Experts of a small language model: width 224.
Below are experts of layer 4 (counted from 0) of a mixture-of-experts language model. Rows are named up (a neuron's input weights, with its number) and show model dimensions 0-223. Each number is 500 + 40 x the weight over its row's rms, rounded and kept within 0 to 999. Numbers have three digits each.
Before each expert's rows: "mostly gets" lists some tokens that are sent to it at least half of the time; "gets" lists some tokens that make up at least twice as much of what it gets as of all text. This comes from a sample of Wikipedia text that the model never trained on. Tokens count by the router's weight.

# expert 7
mostly gets: " that", " which", " it", " has", " who", " been"
gets: ".", " was", " is", " that", " which", " it"
up4:575550476413500514497521487478443510472414523451386505538548495542488414498548524510509502427523515551543514570525522539547506503477565457538455520461487601482591489496489435497500518514500569531520526514524513454467477472448530518498490486572448453503526525553500533484500468463523550546471501498480526491460507502480510490482601504484492476479538519452479410463519479509587476537505503524487440469504494506417472556508493457517507547505415487418475583429520527452455486458508534503460545486490560495546494443461557532500436472513571483522509532506509527406487469511519482520542535421499553495508430483546530504463481464507501441530397458472501493486471536513461439532609

# expert 8
mostly gets: "°", "″", " 0", "′", " 18", " 10"
gets: " |", " 0", ".", " 1", " 3", " 2"
up17:434498464569478441528478484430474507491575439569501472468466474564585497523449544439499536454532499544474538442526613472498496512475485514532518459532439601495486471500551425530545505530504503448527503523518464483471474424529507474508432538445452457482468440489544421472476515500482506501501494442482562549442495521409533490529463533561521446456548576479441504569467502524506471444484485531505529454479517456462472428460469524446500566499435491464489436500472469538485492489464531486576461399505486471504431514472540485499548454459426484552518446529450552528521513548492491517533561495517527556453509440443505512499522525442442562477506532514492482545497511497522584548521

# expert 14
mostly gets: " D", " S", " f", " l", " w", " d"
gets: " S", " C", " B", " D", " R", " M"
up3:539511489501541452511513470489433528506479508557436528498474510496546554537461469437553479461488435482473560522548446446515597512530523470521485430433506494513460552508489492487532553503598548556490453447475479474558601486467490525560567414581442454486553519554584433554456472554459505486547521511628455515506451565548458499525530547489511558455471487459470497498554498472522479492474525522502531422533390484527475465519463519543504547514457541482481526446462463475501476484530574462505513435455510587467532514497534488506399556430516479462491503504530504538503481459489514525461479490463476478497498480500498521503552485526489547456494435540483489517500492547515488601503

# expert 1
mostly gets: "ers", "ions", "es", "ations", "ings", "s"
gets: "s", "ing", "es", "ers", ":", "ions"
up8:493538500492460434485507523509460511546448529504501508412474515496571532538593485551446442459485477504530514507501516539528456463542570492514527466523528451436475507428610491452485527512497415471541436522486509490439532524501468489482438524525479486474424537410450508532512501540526537455517568536416501473514535461472471453557497478622552540480500450412497529547494533545495431454484490504459486502506472524451558525550476575488490508520454459455550565522440511589485449501510478576529446554444560487487460445501478479526476518453494545537483543492476491485515476433473551449520479489489556526509468481487532528484491509537487571477471358503485530483558512531549538510488

# expert 13
mostly gets: " a", " is", " was", " an", " it", " his"
gets: " a", ",", " was", " is", " as", " an"
up0:552577512506562513471531491480541596491497486495538554569547494580499470480510530536532462469519538599510508495569493519530429530457527547490490499463488515475491520542567477412499536455501546383476509562553508508544448440562467504510501484427541557540490458586525494509427440486456494537514480545497502484528480433495549499421558551540469476501489528460421502506501548455453468420511536536419466557551481501535522463505479461442534515518484471573538423478464498404486504482475452480524513546539453453543461510562439449595444573474538485452453510452523501545469572542538454517490507490470524505486512493484504545488496525481484562473501493498469524492567527517516487474499

# expert 11
mostly gets: "|", "\n", "\n ", " un", "=", "The"
gets: "\n", "-", " the", "|", " \"", "=="
up4:508504492557448489479494483510591514562544515472495456534478441480555506500498424486464522570468522524519492399522519545449536495495504528478494548470491494478480482428540545496486477493510418481542460543523525522517549528553369452580504505542547526519526528541497470534448464468385534504536516433557495489575514509494491626486455544446437535474556475453442477489586500504530555525519456484560470490472489529506535509546502573475500539451460488518447505525471486534542474515444446436435460534487511516476539541484465479517515565474516526534506519537469519493523537550560458461528478483596506484452560460505492458431524459575506456529460537434497498438501448533578507493468

# expert 0
mostly gets: " No", " John", " –", " =", " Dr", " William"
gets: " |", ":", " of", " –", " by", ";"
up0:467547485543562457482495514494541535493526501473518456609427453487507483513505515494508472479545545566453534456500429534562450415546567539467478520482497488458465510525462466417588439520515510508511419522451497495503540524490508531468481550530510459486516505482467525443447575514427528438470479527489535473487569484403496503389520494546507466513549507498455532452433551551387459489486522484543522446531555431513513568467450518531532545505522480447480499468407565411504445405495512479490522499469425543487489489451462533519511475543535445495450514501500526586533490543434499451428470505508453522500535513558515472479458508530493478470490482498473492499443480464466457495535

# expert 15
mostly gets: "),", ");", ")", "\",", " =", " Nominated"
gets: "\n", " |", ",", ")", ";", "),"
up4:444516491394496539469485518454546546481461521505458477458514469534538575385582524490505483467511550491462518519480512528561505511484453538469481409447454475474497473481464507497571539548465467469502495468496440481499508544548489442519478523507496498444520492491568560428577467470448576508537456531463474498523480532460547555476524519521487549456488452536524548553515517527504492502486472521474472524520502508486490497491437576498358500490501543483545558574461475533464504522452493554430404537480529493548467453538467492521542540472476452584494510528576420539567517569522517537520616524529494521496560463457445517495506448481544471511539502453546565455533478523487484516532

# expert 5
mostly gets: " D", " H", " P", " K", " \"", " W"
gets: " (", "-", " \"", " S", " M", " L"
up3:518483528501527464458524478481517517504496495453549516510564442486532515504568480602488522477433510512556442551478541472423413430531485489481520508536553447496527492491423503517568427472523499430516460463509557439506487537534514534508477525480459591484553464478569496550411503497476509451545425484518511495521461484397553513554539489502502481495504507604484570568522557483519430511457513470503514539524545477532456484517507428474508489470502502505547531442458473486459464539529530484471447478541517477495474542598530544524512497554447523458517501515586512475584470429485500504426487531462458477604502540473512490509478569589432460467559485541556510508462478557493483493509

# expert 6
mostly gets: " of", " on", " for", " in", " with", " the"
gets: " the", " of", " in", " and", " to", " for"
up8:510466491439443473476533538490553506476564522447432425504513549447554551517487535505449587468484505492542567411530514479481464589512501483511514496482511476532478509479493540568447551490580521545457542461458556518467499408507474493450538567502457459479514473483538530472529504486492547510480512565467430510497502497512545555437515496425422578530523519500506536591496489574522501475430430462509473566545565529459436495475531501477539455509489494455540550462589488503487560563476518512519449529484487496481502507499533548510525455512424464526553479470573504477549511432502484513454482422515522527482542526516475485465414440492520517533442503497558406517487491452567507567552